config = dict(
    init_std_up=0.0229,
    lr=0.00355,
    beta2=0.95,
)
Below are experts of layer 6 (counted from 0) of a mixture-of-experts language model. Rows are named router (the router's row for the expert), up (a neuron's input weights, with its number) and show model dimensions 0-79. Each number is 500 + 50 x the weight over its row's rms, rounded and kept within 0 to 999. Numbers have three digits each.
After each expert's rows: a language model's description of what the expert responds to. This comes from a sample of Wikipedia text that the model never trained on.

# expert 13
router:443527512489525563540489533461462471532401489478550501448482517512439535444532507529622490491539513514478546537562531430476498444451529510473465481506498486534452519466471472474505510559441485538526595573549487505534432436498568462487514418
up0:496606461517519520461454480516465565512485510451565476500527502475526536452492574482535437498492495488581564571448532482432472457503575471519505458500434464573545526455588543572479519533470459482493523509463671520425497615506555573468497512
up1:515489513592420566414483491505498629482509604496455563482471445442611491478504619499508531487537523418503509454466550505499441551507454533566402511486452565640502508577511449555546505415540560445386525524528553544535439392374593416504507511
up2:520482524538418452413577453505537481537499478465498571510473591461451406498407605493497460479450528470506618481490452478481498528491498532439457506441548478449414505510505595597520577497564557536476502466490469504549501573475458529493498446
up3:537554503544394519501581459371560441499471459395593552597544499511487461479473483464456515464486464492515552604541506458606479470580486532483419611482546511463402550519589438593457397529507436438546584542414406502483538495454521465479518463
up4:489483532537503422514502535512503497549518580613563574460534390509483519545423578466476556526605511530460395435514493410558476536479534470492462554449428535418452521493572490398480474516528485490568606485603532506472490502495482433537453521
up5:517409513504476514521585523475527495558546434535494435495487456530598414483501530503525420487537513490394539417508383445498530423489539412431510462494545492465466538516559500523451471441471504470467547487506600435514502406389622538433445559
up6:451500438474506531537510571477475526538524527446464459507554558504464484582493497525504549580542473529453597416495524557493468574495466498425389482486485490474485506574478390438412656408570483488416406502572551572569536512507436422467642440
up7:478493434506478506439503488478444440450523380395594527417561412449566546485549529521634390416466420486429557527405505479521511560493466572485492497572502471416462616452499454541465511448446540505595546578578412542462466525449541394486475552
up8:489468491532497523452493454540431499595479444557524489575484520448528372561408586462469502540469464483461517489521527439460576451491516434458417481491476510519447398498551530462455638516548503516477417393447534475513545409445511499581505523
up9:603440509563512437506544541537576445525509531474544482520618502518377489530467420495599453500400481491508562479507525438539491503532505486496467500487544522601432383531549574418500489586553514536451444437468466564454431459527461546469408498
up10:486476411379535591492516594596462517424606431543404485457483455498525453425496508576521449481496529502546485483454504432488483481506548510470493407502557468473449470471490491443484526514485442547532585588468493472500486492577479535537513493
up11:529490536490494452472546511386529513456513485496596467498578438578557450488481589485542491421475503409479521461349414565414462470397542535454546463549488450396472589435523607541591472483541475469541582500620444533569460468572550503508493485
What it handles: Articles and determiners. The words a, an, the, their and another before a noun phrase, often in biographies ("married to a lawyer"), plus table cell pipes.

# expert 7
router:489421457495576511439502443405490511571432486470463416477543478437447492496502562495515611481487497568603451508465595502436455553476535535494492484492547474548460544451503545502526544492458504554523608542543466550571511505552507514456461584
up0:466502534464508376425546497543523506486584421485432629434469475460454451479565431611545487497449547534556546576516433490464558488467460522499573441444435405570473563503526481484531572481533534534518491517548457519502516419585550486391512614
up1:507448487438532563461461487469524515497445560499490505580547428503594493481501472399530460475584497509471512499473500600489422480409495503418484494482456504442514511516393336487528535583570532468577505445513471520499496492525569513514445459
up2:427505569459479490471539456437395539588489532449528556541439493506480494491548436493500512514483523400493515540470480459602526384453476414460398519442546570532555559488552432434532464459539479526546532512623502456577513504510510453477480508
up3:493564584481461466530493519492413475534414520411534505432493563507432529523463594483472408487498471423499532564495597550425482563447506446467461474505481473501475497519516547535460537531439602490487440505504503582594474454475479500468564598
up4:444503551490513464521566469526466454490506514511479438632482603562613488535503518567466575546491490550511507491508432458383522548469560566483515509560507486453463501436535563526497487564497502463489557563537596469596480507456565507496460441
up5:471518365449535457492573460473467517500446509462466516422530576428633544603515500499511506485482543490533444456513567449481546515494549497470435523475529502546400500569534533470491480468539478499476468520557464521521514554540527578554441503
up6:566474519545529491419579457482484542550441579500508506541499524534435531470448532620472509643516491494511504485495521533418549484565448497440394477520591479508477523489465487535492486353556537569547595542509518523553419543531460513445518483
up7:471429511516478446504441528439549496477406548432548424482437520469533507547442491524600496426518456468526493510464514482499529547532519464475549512523566504571461531561426519497507569518553496451480530511503394509462513505568457507436453500
up8:492454520510511555543547435372459418509438540553533472540502501569514539547577475454535549434526423567465529477540529520474474426521528442557426554446448484555461515546508446501455478487553484481530516564675508543539525491585584620506464535
up9:454478396455541478496554530513520561453525410533508450529523568512411580476583528522508536433450546597506460486598543537467510506484426488551460480442550539499469439540553535479519536525514480467472470524502440489439528464597448534447441533
up10:422495569538481481466483456562485539415457479427485544459542531441465524476497503558518648453598605545477545493405463589527523474461508401472459463531597456477491534489534444539555458525358451441473481524476468557494453512473482519491532579
up11:462460465484503518588550418453508529509507488485544508468483496508531514507539461642462530537600483658479574416539504565533558532477590568521501453570509538400558470514429549494520507466483530519556556580486585620481349487475500499431524506
What it handles: Latinate suffix pieces. Inner and final pieces of Latin-derived words, like -ement, -ation, -ect, -ur-, as in concl-ud-es, Sec-ur-ity, dec-lar-ing.

# expert 5
router:406480469509574466511466501465421477523410512523507522490527552450490460452490585470539566461473515574525523538593516433526488525518459431490575492370532529557533443426427537471589543531381538583551552580531462537516497536553475613490483485
up0:478470441495500535451485482495593505459515501411505551483550466438411463521494536476465485444519570596542553534447574540532540444552485565550547503457541561595492535539583485528493503539583503469476509522452478526494413485563427432509452583
up1:432516536545476516604571588539402521535506456465481430456492501466486514506555502546416503473514507483416502578451478548535521530439514569426499325498549462522457525461499457445579542483460417567541524503491490479481417412497538510578555529
up2:489588409518527534488474464476574489506470480523531577448555559531442505551472531480568451544448413457525474469544537499464523487426415451492506437526458556512509498527461559418590579533511522542469473556547539508454484463391564505575482501
up3:528404542402496451505437491513593498443570551602496417500471528458466410505450471465473467351556461489476519532365440443523488431506595555539417488510459510569568491416401514541512510543521478499530558517488497520564513463446453449461441512
up4:513506486510496544491557577532441425466498466484547442577462515554531424565499456399455529499439471434584570528530513449503537515523476526526578459447530553488499492606496516540426470578522465443505509452462455526421536493469500645471465481
up5:448499400579544427519467439479396502452528409530502507500428400516531433434514488479575597422467614494579517536557447407514541481483502486480484408422604547528602441433491519394477524553406543623494489511492521535483424496560470498478467497
up6:479458551574524609464570505469499501444526544535556469421605558515544548644533477440563422507455479529546600397495457485555475478447467416501483505524486477490498519479412408493442542595545530498575537487512552438512557526501498522549523548
up7:450523508445475529472566510419451422560379467436505500495459553506480460466462591459522488463529475497540497530473419481448552509488544537456464510481455450457539481564557446401528547437427542476487479540419510487546520490523558382489505581
up8:378502522545513553492488557588458438522462582558447498497503481480462435500523533573544517525517527613488536486673477537603492450529483510526509470304574496568555448367499544470493539494496464560527453456531432430517551497512487530470470502
up9:462427500451490552479519486497521499444463468440512427449467378545466537452489471456502528505456473484504504407461476499516451571470488564525455462383529390471545566512558454431476466450512503432460496517546514577604548566428506511481507619
up10:444477422378509540508453558543397498504631523510582510515462445580523588418479575451478518409420497505520512528555523433543462485394514446417509465503435489555535422430475493605572510428502524612453508520514506426490561504459480407527514491
up11:441549440592513494447539469539534567419525476489513476446573407501497523526430411493477522404483494423435551557494467532534517474482522454455530561485586471523477448547482465516514431612443463605512405491560505518518468535534520555500473537
What it handles: Word-ending letter pieces. Final letters or short endings of names and words, especially plural s, e.g. Magnu-s, Fra-s-er, wa-it, plus decimal points in coordinates.

# expert 3
router:580483474461484486521479445521555522536501480458468501409450469533407500468640515560536485497527548565495497572547615518441525496487573486476494448458515506536522518575397471491459539414476537560512535570473444493535514549544549514499498431
up0:497484454595520446555479493515475537541561537510496476510501512419557496512537559565507530412534575439543502524532503459545543552451579536550461445515494523454544481539474465572550486417509473431555545466504478490545609491569551529565550390
up1:496539468502500451480533450586524518491521535472476426527416543484492506460506474467452492524588458513471534482501456531495466587438445556370543499476448468528505526466477385527538513470452567545551537469482437567489529559383499394488481507
up2:462507562511533516545468475459471484557434524524507594385524422510589519446528435489631485450557449532457487410449504519536459531507479537559456526543512446561433482572420444561569524530513563425391550453489593476460429440566532487530539549
up3:462559473431509496559516570474498580508477560510476412420486578470510421486480537531447460613461511531521584441564553441427395551572487562436473536526499500485410469573549405547400469503421614551512444571553469537559518417476653597507488532
up4:523491434602485545406485404528597510469497618526635409549424452514529451512519585457394571461434494429527566431532497430497489491579597525431470503526561515420515472568567589591528540403503569439594586508490484413455529529517468536565556498
up5:560518507502426556491520510436544463445597541493526504438425498529451484498510562513538510473412521476507513496549529519481487474459519542495494550439559545572386514522489415450570596410516510517475459498418540513626523516489624476463408468
up6:433464463501505397449474503459445488450482521514550457434546439496593519551469426486462582580397515469530513454388432518551542531501524461527496487518468478512439562507422435430572507482508481391450533503539519455482575535506464455531558493
up7:409538498524588505514510462622447474542406455520520424409579492485425515456446533483555559503561532558511545558470382468427457559474469490505579588532432544566441464476480453531621469449483477505461495456464562634394423397565437499498512479
up8:521463426469536468431536564402510410466543528566565373504535492512496486397536436528540498476590433413530519485627549558489558508465531598460489595543504517390431464546588418490515507486401479537447520588569445512437518494568436461570568491
up9:502537516555508475501537520477555462522599495480505519532567507461516515529572499470473476545494449466529459493440557493493461514458502546555523381501506490426454418569476493484490493460471527479521571499512478546478443485462552416470477528
up10:551543462585529540632548499618465486443545489527465523487365509507570531490572589431514494506528531476594509453528479473433590455476583502440469516499434455477455459497484511501473484550492537514465456583517420558457479444512529528448480505
up11:580458478549492535475554468521397571479519457510544500502520469424464448422378522452538542400450473437420435582538557488560430510522496450571444345453523522572538494486521538582496484492480434462423538489570581448493541542520416466563487463
What it handles: Mid-word syllable pieces. Short word pieces such as ro, mo, to, ma or de, mostly right after a capital letter in names and words, e.g. B-ro-die, S-mo-king.

# expert 9
router:566540510502514518450567522435418470543508526449544484404508554493562481560531522478546510462541448550505479547552621543328515582488545461495481476490506519520435552442496521478448387528485579627582641487570486499623554466522434479516438537
up0:520593464508487550472504454490434453569444577426474379573521445536598506542411381599526454507491476491519513592482484604475508543501447392493488498487594412449525413407430561464603463438517428514478486445555473534513574495404575463426513495
up1:547522488536417412529544526522335495508481577463533541539349465622476571486555587498513415454518528556503409488458518422486487535440473544431587444567490492605484443493508492508457541475537469547477484429435580548564509518445521470470577495
up2:491496500483498540484560590546477518409467508503500599511559511489653547542540598448473518470472434533510491500407551466513469534504490566393495516515475496525434506463576507582506439485383500477538498558416454487435476513490472565451400507
up3:466519601401565549445503552524565468584515443528438505458520551490472601503512492503522450379561592492485464448475428525483496578464595430499456508467460566562460496499590579479455485482510521518459463512566525490504559517565466489516542465
up4:547465449436451381517440569477509497448531580544528520492538516565402500513488510453437460481577394489528544471401540598555516572467509449526478450426592515489499411474496535482507481519541536501557532493519527482540573436526580512491457507
up5:583544434490478484546543521510498538546596499481425506501560426540515478515525544480576525445617546526474540502480526487550538478542509556510506463428491475500483427400616594504425442469463496491562566524501591584507470507514542576412523441
up6:471553448470458478455568565503497456557512419472473497485441515462532483403398545399581573502538470528451493459487574579544479520576532474459504489549570500526559482460551476606490441570458573484512480565502474480420456489417476525453530499
up7:537520520420625496447549505485488402570561503468541446382454518433530566514524539510572427517578425533536473461500623645439558455471532579492464456513491596483414466497578485457485531469458517550532507562512464515450543566516371515493527506
up8:405512430468444494493530496501446502451534412511514599539529471492456531502542513466540456455459471508565510467566426462547561444509551593519528491436532490560460442553475547456561484462416412482528539657511506513476526522485467512528524498
up9:552587515531517471595493523463473454482514430421517481421490501529466458500539574577516486455478488427622456502619545483405510397510506531488568459420638474486545476419521521439579389453538446404485497487530507557505455524476503490502473468
up10:503509460573500427414504414437593419402437452462447484458477464451483455512384483478527547517529400550458469508599488562448465576503524524458487481510467407579494552488449467526482404462483527587570498498501503587471438465551518459513541488
up11:491515498480540533446494517518450463559395507479496474548514549512499442523611578454372455526510468490566559499514430444410504627424471465507516602513562456478528494608489509577491459707472512451492547547537448404458437506523545499441416508
What it handles: Line breaks and headings. Line breaks, sentence-final periods and == heading markers, plus word-initial prefixes like re, pre, non, multi, counter.

# expert 4
router:573525448545517556437537520512460472466575490418538486377545493346546457556510524407439479496471588560493591568495453512412543478466564544507455502478566529470484443584436495585499457536479611502457593620649476479473539514452568433510504423
up0:549568376432502624520499443482519388475533587435481527466497480384534545510516484443458550586505404469561533488450528482528455511554430479501467417519452452535483523552515447504435534531558479516430385544513594491510559515581494469481494551
up1:461441503591461447561556454507520439514511489523582496476452507479600482535479512460445538417441486452494521479527495443463551485520426468486587495512506529421502534535519598519547569463413478429498498546555414555514558474498526489457508522
up2:425482571470526477485519546514421460487501357518479499465490554448542491458478482450451438600438589583525475481477540491463576467545481428540527471607513555382540495483435548536501442516508527442522487476556471440595397431585424465615471428
up3:551527554425466512501507534569424485521551508389448404597447567486571557588401469537544486498472506515529534496475487435472441482505498607539621462467456509512524397552467494468514468589417522467455521585509493473437512476529465489563504431
up4:397516507446517496638487520516516436603392516431474504490537530501506531524405486546562464447470488483512548459582494525483564512451535489435547521494439493537473451566534482495491625509517529495566505560501446474534454527446500538548531441
up5:434514488522553494659512466500456469497518448423549501507447481518537527543433474515580414521525505442555442468481582547490543490532478480557501417461490496471405519516496601484559406473476533535439518475598444533591447462500460508494509477
up6:545644461551531582525566505507485513536484548525611459484505474462456483564579573540576505504517450516454442450514521468479525598433408548529546488534462475529434492483481431551465449523550560533486465434564559485524513435392502553532533471
up7:444558502533572483479503504513449389481467385503516510460478437506615538512408529488407413561584512472436521470439364542440469531515506630448487514531492498457512474463471485479503524621530575603544538536526523487575530454528439512536450496
up8:448524523591514495447490502512524604544473532535533498442486501523439471550517518510517552551421447471547552450407545488522456446506580451419483481466442539575514473535521550481500366501386515613547526466577511488469491493441491415526430532
up9:468462481559499495576524498529432436467487498508477532416532570419523463547563451514434448477549525530577489470490551545506496449480582488545519528468500493552470497492503471470536596472502556427513549547593445524478468491558532573523637518
up10:590497433396494472463584497474475465465507511475538458387601502466515492480557602384577471445503483408488478468552495520433571509520533536524490446503481434454455625501536451470427471486493465473478580581597394427498530475505536531452424510
up11:484465454520509554471560506623503499494510469567476461505500470501470520504484500479554491463501575498548526482520526526483457504447631444472516534507600568499472465449489564519488461341418532487552485446468543434562575537402504535497461492
What it handles: Later number digits. Digits after the first in numbers, especially trailing zeros in years, counts and IDs, plus million, century, %, mm.

# expert 14
router:472566475625549468501463525481463463461514556477522518583470526484427594374455564621448444537483444488509428499535471489511424456518405520335472544502525465594516555493469578537410487458412629474454513525570488450644471401505561469412406492
up0:436567486444635576443417447512520593409478487536483563454490464524506477504363446568577514466538561485455533466532520486495496533513486599492582483473485434501499501477459535474439535487480543441537410556491517469483513427582500492558518534
up1:549521507469464557503516498450639463452478582545489561449533481530473550437492508478511463565573510420583458489446455514457573473561525479497492460528435544559526432516469540541507477479482442511526487484551447436512432448519462463424383562
up2:510546502525562478473556543523433525488406476517440527541374539509506484490435449583500463489495452426564426479574459557580441428582514496549442466507474488594537553458483536541486480468490462504485512439395509488521579590472494512555496472
up3:488469523434487539499426457569517582472490518515478461491559473469527444528492506443467510486474473531456520473583484541568377594506526449573487484466452503518500564478510410510472507422477559515527497482548546446509486588564623432476405485
up4:489487426495482424534499496478554479469450501514630389539490395439523447505576582415522502556564489392486506553496542514494419431530518523494560481491605574518590521469507535416482483491524590524550498544550504524610557403504552552478478477
up5:519429502487568531538480570526486469472498543573476529481536464423494531501460554442505476483511381430432460504535505530504487567527498559466511484453576449505418497512548443455449457512493567621365650444488478480555436461528520499444521469
up6:462489555518423514594487552544358440487452528472507470563500591446520529519535529463473553497496549540475489571530481419439466508496532492468523482531580389588553487559553486492577607558572586495476548520453503511550624526546633447484505508
up7:453478472477483434498569538451514505514486544549491545517471407520490397496445559500544472429454496469535502462519518464509560509463538525499484552523481522520488551473587506457457501503468503588591511569441548465521488525577542487509478427
up8:482493503636524437529511453492544511546513558534551448488504479497554567469480476473451519508578477496640493442500491548446490424510485545471487419601538550540464535622487497513477535514525533386580496618501401421511492530361597441405466534
up9:563410483451485569443458577443463558464501456436474463446493577494532501508431453460601516444593431452520622548505559554449418391512379471545516493443530451522573505423489521542550502495507487553436467488488531460545498492545455583453402507
up10:481371488496522484485518518531539485509496368458469581471496490539531525529490511492611560492463443528468504528512460486440508525357560449531471506518501412530467494526502551493409540536476395456544547387527548537493420546506568466482513469
up11:474488556557554499545505542454437518456519578529442441552509508494506423426527579491445433487532460471498545597470480557478496562443513491501467517522548465492412445496503511439470494544539480549466433471487482415458505587470498461440466482
What it handles: Quotes, markup, list starts. Opening quotation marks, dashes of list items, == section headings, table pipes at line start, and LaTeX symbols such as $ and \.

# expert 15
router:547499381499497558457517529450555468526517483430498482498504530446531534383598588546517453461467446481486572505523544512508564407443562632461586473518499495546438466482477435523458477493491539495590539420572461554553493471478499553486491492
up0:495460437529487450410569461461539374454519499514475574445519510488446493498531468579404532427447554531494517538544527417503559451515491514393507484498419409485498542512486460480477512394557479554485512543584416576475470554480474511483534556
up1:478608476487497438484541521479445444450551495445415450364572560480597500487454568451500523502457518527476441431566474561532572489502578494573620469465464517560479430397498456504540521539504521521539530507480520596612663499535530542553547386
up2:532501551492536468478624525424440510402540503489493517565473528576533499567512446471483561475537531449601523451531532419500504515398481540437492439411615504482412492494478475486544428566491576531488551527524405454523560517401499478574492481
up3:435510439482452468572521519497452598470472472539595396583445515495480546456551484514557524523528467458524453540544501533464445460404416476597486527508554435522454578488482557472528526500452522390461467524502479422526463521491458489529470454
up4:455399440513568537521459472499512435579498526440518512512495564478481425429468549435457529512559573438565577601460542509475502419480488493520562560475518526465470485481438489468481501567517519509467503468452536545590504492558521444530532505
up5:496553509528503585530562603568536451541423560428486480484655478501422629500416510424533534480524510486464533507466600399437463525499511444542430601485534556547438545530521442539546546491458574399494460561541521605508486497450511574606543442
up6:527501534526468447611445463463524499566506599450503457534454459524574473541563480435549520548485465572512494564592587558556503475468427442492560515595538538495424492490480437524527494491508544502463494456461503509534498497534550508498525499
up7:465565569506492535509436472469652460543522535514509475481532492447498537507438606550527504525410478498449430569469488517590469431474436558419546440549430450449551470446425549516463443479533543503427555431490486500498468642499531494460445543
up8:497409467477546465523484498606479531530489562642558451395453495464479474515581531526501444551521470518480544533594428499576519385531492528370397522490505520409431584487471567577537484448563512535448555488564555525492526591478492429525464558
up9:499428455505410522425523514495458563459461510492492571386495482414445476546511445460536432474439522464508558589508557502509438433502530490433485467507594499464487509441539531418543513527469540458539456425465480608508492447502426465443409498
up10:471589545461438562496593477567431505375526490443523545537584438566527522529484493498458496542556433540491485436473465506481499504468509471527472566496596482490518500592495458585456471466539438596536499504560462526593504520478627453528531493
up11:470465409521636442441542517479569480526473410505552484665481611417541558465580568432454503429495463502472508593546502528508516524467447495483556446572534530547492501459532527494602564535421477500509617499567514571527444457418493445464433471
What it handles: Institutional head nouns. Head nouns of institution and organization names or roles, like University, Congress, Parliament, School, County, government.

# expert 1
router:547501404482449496552473437487567443623569513455491515453403556422530548509472546530545541468627479637526476544572566498503469491476388468371432394430539489575480558518491549519408533494516456525526603572567532491548480515474625431528498402
up0:451447506541532465560476526308611411558510491490588515504412503482513472501492489546573605515555497420546555583417626521503311474472479498514428437548516489548574436549552488489509521436505426511473505562517493507503547418459531512493535461
up1:431427477489561494408534541487547645575405469511495599479484536519617485523469509514520507544508543429428453515513539490497596508451466502524579516603521516442487510430438450498507405513560502496497510447488518511474468515512476461404446503
up2:553462524439461520475480468447528512524563478587519476464497520498426457479488485596508449533607418627498503518594566451595555477515479557503394502551489422476447477517447506531536539518450556609537551589539627417472559561544489540503548501
up3:571472501509524454464554476607545518631548515415490485531465548475478477538547618541504414552461510488589514489575468438488555567443523448453499534461423514497436552481484522456489491512471527509530520480379489540416555427527533497519562520
up4:424575481483456565524447385501572550663435476554455537473459500492512518476534538538559494483432462492621480421506575498553540488529522533502462560397464509501555440498409493461543423529485491487491509525564538465493471442497486503429434490
up5:517489546518488385476354518526458526592547468468419560390541545583475484478568524537453503502542506528527506476589482509478544422522500434453506503464584520544530535501530486518573425544476539465461529542500464598435497491468524505522431461
up6:472512488594510518419462504488486511446511530554556500446462474504466576506476483461393513549590429495510501504451469516466554583517570595538549479576521486520494482486542516617480490553404519569368610579488562491471505447473445495448489448
up7:438465515527468491502590412521554519427554561529626465469515546554494420494494517494531445465482472553540467565563554522436478509525487529503444542411482496425300509471528524613550501468484456497494491514490531553552516547525505464513481435
up8:494523494494423523514549536452458534482502516406526460450453469492440498504552485541512547634427525429524515594501637506469477554536328502522575378430509584518460510517641557524506512481574492528488518567518464506514471474530541553462449425
up9:475590584464511422412515487534553507498487487542564573567440471475544526466477470453384475468421406550415508447473538560457553460479491506484496481504564568621556474527512490514568451490436567447469398499590552518474509411425554388495487574
up10:578445457567568442500554468498530450527522524551563449515480584463613538491432507477499515450418538517554479468442638484495423472540507490465455458420497501523442601409551503455484474615516447464542423593467478582461533488506538485484495477
up11:493551521524465472553475561619454496549489524469413454497514483515416498544429593410455500474488513537490529479407551509500519527513485485462477390486508461561459489521453593458628596453521476514518444441493521537492419544519551503477482487
What it handles: Dates, coordinates, field colons. Month names in dates, degree and minute signs in coordinates, and colons after infobox field labels like Postal code: or Born:.

# expert 8
router:527477407472532430523543477455513512472528500495556546330462520520446415516524525374503597466518555527515508605500498532460572479474554535524525449493508544462511484510469554548422509479515534501519637432543470471515513544499515417482500556
up0:539543528513602495507527499584452469577494520448491483518498467514550539516591478423613487492502515446514576604570496535509514506514475452420459497462515503475535458515545619596489448470516489498468514535602456564583505539533500529488513429
up1:472571482435433541485508464439563501566465511500516470560467498458491436437479476503426471430487465509499414591511497569447558577505496422385597493475531500494477568410416515536463499497499526469570570508522474534415549450485551387507439521
up2:542443492574363609506480537563553531453488563470579476541467581416413455449476566471469456550496570443466575441556570607529519523455550444436589508480553481530514439404551467548512525577487495510413548489493461562512483407470565507451484577
up3:431525480461491449487480417503541461556568577531472401505504457506481482495528461444580490541493526523481552480469429488396559468488493437509476450470508510522474560537429460499543461541514577423527595559539562480476453550585499517527400487
up4:583482470452516535498508517472553526438484478501472505413447408483458464459499552544504479495346553436509503512450548534489588489431461476568483546601489529473414517429478526543446438451473479425560534531570478461480542500522597480534542487
up5:505528477463433524435502486530556519412526471510548493509509449570479444385501524458465548486424450489530529459499515475499468519427456632454490408485430561393575425525530539486526532601486497468585561485547429533543544566494509469444445542
up6:439491519575488459464598403554445593492525492484476476481518552509430444442488448519558462438562484592474450521390556507504468461519518496576497507486534507506508590585432516491558500501479619462477543532441518422498508457583488498454538387
up7:411541393568495351511531518490491514463526433458483489571531456568532457452496436541459451469522535423469391545572498458556485430487564602460434476552476499476535441488551537531432427502475510542502556488566528518519514496533465479524477537
up8:490463498462475452499554491428553474483508418435502480483470442495538532493459487491500480474467483403453539573538547425493592541491456541484484522559438444474535467443547597563484471470471503490513562445577499459454531461534443465520376594
up9:518497612584514571545465561488487487430464571486548484521501540507421473546554536497457433513491421540493504513444555482567519507535493524576499434463473547472485473477471513578501478523485446493367540440600546464390456457497445541425472503
up10:541570456649519559482529501436414546436454448578466529497482579511418475540524527487556614437593521509496486426494467525491461614525468557544523525474547536458587549431485453421613410560478411449561551436473614498557488603472427506399542457
up11:512496547538532454602578418552416498443453538439524436408548432547480534460468578463379538541554492535541502506615502496563492530480474493427511612471539512563459537470416454531551501529518492484513434464451624477541585486447539495461512558
What it handles: Mid-word consonant pieces. Consonant-cluster pieces inside names and foreign words, such as w in Hedwig, ch in Seychelles, Thai and Cyrillic pieces.

# expert 10
router:508494514516602546463487469499427461571473451544503450416565463448495470467473481414520483576489552515542468452491545423405578485496546428477606478516513544530547440492535430599475528483402620548567544613511488547468499357492484509525530477
up0:441513476498468504480543518516487530522558452488498439506480409474407431604545469520492546446494490476547461408414594462480541530558469497453501480552559479549509530455464481499457491551400491503457441521518497507528513469484487367446376608
up1:489571484562505498444554385478478453507451427510497499424536444532508521493505439520527492439563480483434583546492463483450474425395517485503472487496574558577510564480483456507555403479476452457598500635562544561568570505483525456441525498
up2:517456579495519500550502485534466515513510407519466480460406453553537513417418518481515581393502550508472623505486467492590589500500477397508531454531551469471514453406483561444461524407482406470512459436520535556528512476596491524398495641
up3:575504425475476486535430511558435498510526458446536509482485580521448478466607496484550490612492564519581454559501442584508572512657509455423452534485522507474454531454556550557508531501591553523580483467439551501560400477539522591564455449
up4:434509519501508536546430523463368513438594445496512435503499531558508563578474469401479488475538575428545504490545503526562469496434558527517515520583467408428501558483434528446468548505528443545489562535512512445401557516521451506532493471
up5:530447540492416482552532538535425519397456443498555395421523463426489481497490528451449550550456411436539434495569504488539454538474537540442443548529530491518450415408517523513497508480377472518498545470475496544499582436487498485491523420
up6:551501370536584487593558503463467498556546500491522535509523410384391489559434508486488500564488563503610544501418458481550533545607503572478518544530519483449414469522520424406518512444475512454552489474493611505567418516528454481588489480
up7:409441625514529438551553510561429514502529453451562576547490428489491456533574439476520515459576520448500526520488405422401559545472508548600406504442533463492511544556500555467472460482480409562523462490474505431469535545451452594438582493
up8:450486559553557463374490451513489419509503482483535433573468535514524597446483553508453555487489550448507485456436536423325527528489553476562548510516449473560566501421509526498498394520484443541554533541514520545493491454552437583524450518
up9:539428508512579501533442480528452448500579443553591457473451476611449563503452496498487491484419495552564463482428515560483436533494541493482417529459495534474480573487498495482554469442469569412543505421513458541464510471400504458468438429
up10:580515538515603471469610421516476578504512522555509499468564502459564524464519475454472496526510491457481470510492484445528520444535577553514562410460545498471507512411481488552467506478468507539476588560533445462557364436501380501580474459
up11:428451433509435538458493440547407524536459513485486556405506566605492470407519550515488552540411426573539565413444489519533537576539550557546501474432461443438509474479534461525513411590489553550520537518488524466499527556506473466464445437
What it handles: Scientific word endings. Suffixes and terms in biology, anatomy and chemistry text, such as -idae, -ensis, -ical, gene, in taxonomy lists and species descriptions.

# expert 6
router:633517492486489494543442415487532444480468472415502518419544526450452488505567500507518563580521487548451458527503536521508424465462515584419547493495528488528438427545493486508492525562480499544592622498464448487574460485564576444493525401
up0:483458555511455410430585441488397557497529575476340451525543491523518567519518471424440532520501473506443498538505535531486514404515570494383479525538476526508515479535555431503491533481443421472488510463526525451499561529516558502493504596
up1:455584501513463615585459562474526411571449450524530470428487495583584598552541398429477496504470437544517526546523490509524471516440472401479423461505590503572468598465553539499603493547526445506451521417482506575544502425541448553511485488
up2:514499508505457473501497456558639496462490539496465545413470577457489494507504498381499567518454501478488446510452432461480416536553514460481496419494507428478547484525574463526584475526663492481579497516489519489548451467523517444501476480
up3:535484454510570472537515637553624524508393491531436524584416372552524605557465432587497505465506544537446447454553557490582489464552437530475432458513519476519472478538506570509441455351556506615546503514558478489462494492472627511572514473
up4:596459592584581532530546483439503402458490555473520567499518466505562507533594467522492535627503451512495550563502455523523435433446454473381433539473468546535514388464554510508480465504523544487477511425587455477488528482441563545513596519
up5:536493580438520418402467416469518609577482433645410524488424512641534508506507573565482459474538534496454534573506436488547541488421552451514468497395509479527532486520520561506478527482519492503525545519552511498405488550504551489591521457
up6:436468510566518491408449469421522568509551550484445468557501574504497393481425614462508538586451503484527543557499492501476455428427472466563462423441583544450454449482541622467539425440468512494460522520502536497432518517445479490535516465
up7:478487482506587527411606446540465498542433435590539512610490458512479565444514475435468469518460455466587542551528478608505526512487466492464448514544560496557501520514501458428432482550488499519468496470558458465469494485567411441528572451
up8:541497610508526509526478477556443398593457464501468576421513512412563476536392540459476469506479538568537523455561470436424528554543461558476491538444508466501507504488550513444524535457549546573584477475562507513493465461494523565421456566
up9:596460493465529385457465469484500489415400461524459472519585548456541589456487379509503555454596539466514541475589473511441409444569462537445487545453591380514421536464619507485478512474484458534485560516470625454558517520559472465524465531
up10:502481549431401501480513518396501439519438532434578585559430444520580563431474495463534529503508475526519455531566472525498558429514460438534547484486534582488411513474501596428491441497363545468413527581499382531509453494523405551486499437
up11:482482466526531502476520483567521562449505489487487573517439497449451484487520534584523454506425491462494393431509501556423537510477444503435442431606483444468532525499529486585561527509516486557518569417487528471529530602603491561509548491
What it handles: Prepositions and connectors. Prepositions and linking words after a verb or noun in prose, such as of, to, with, from, where, despite.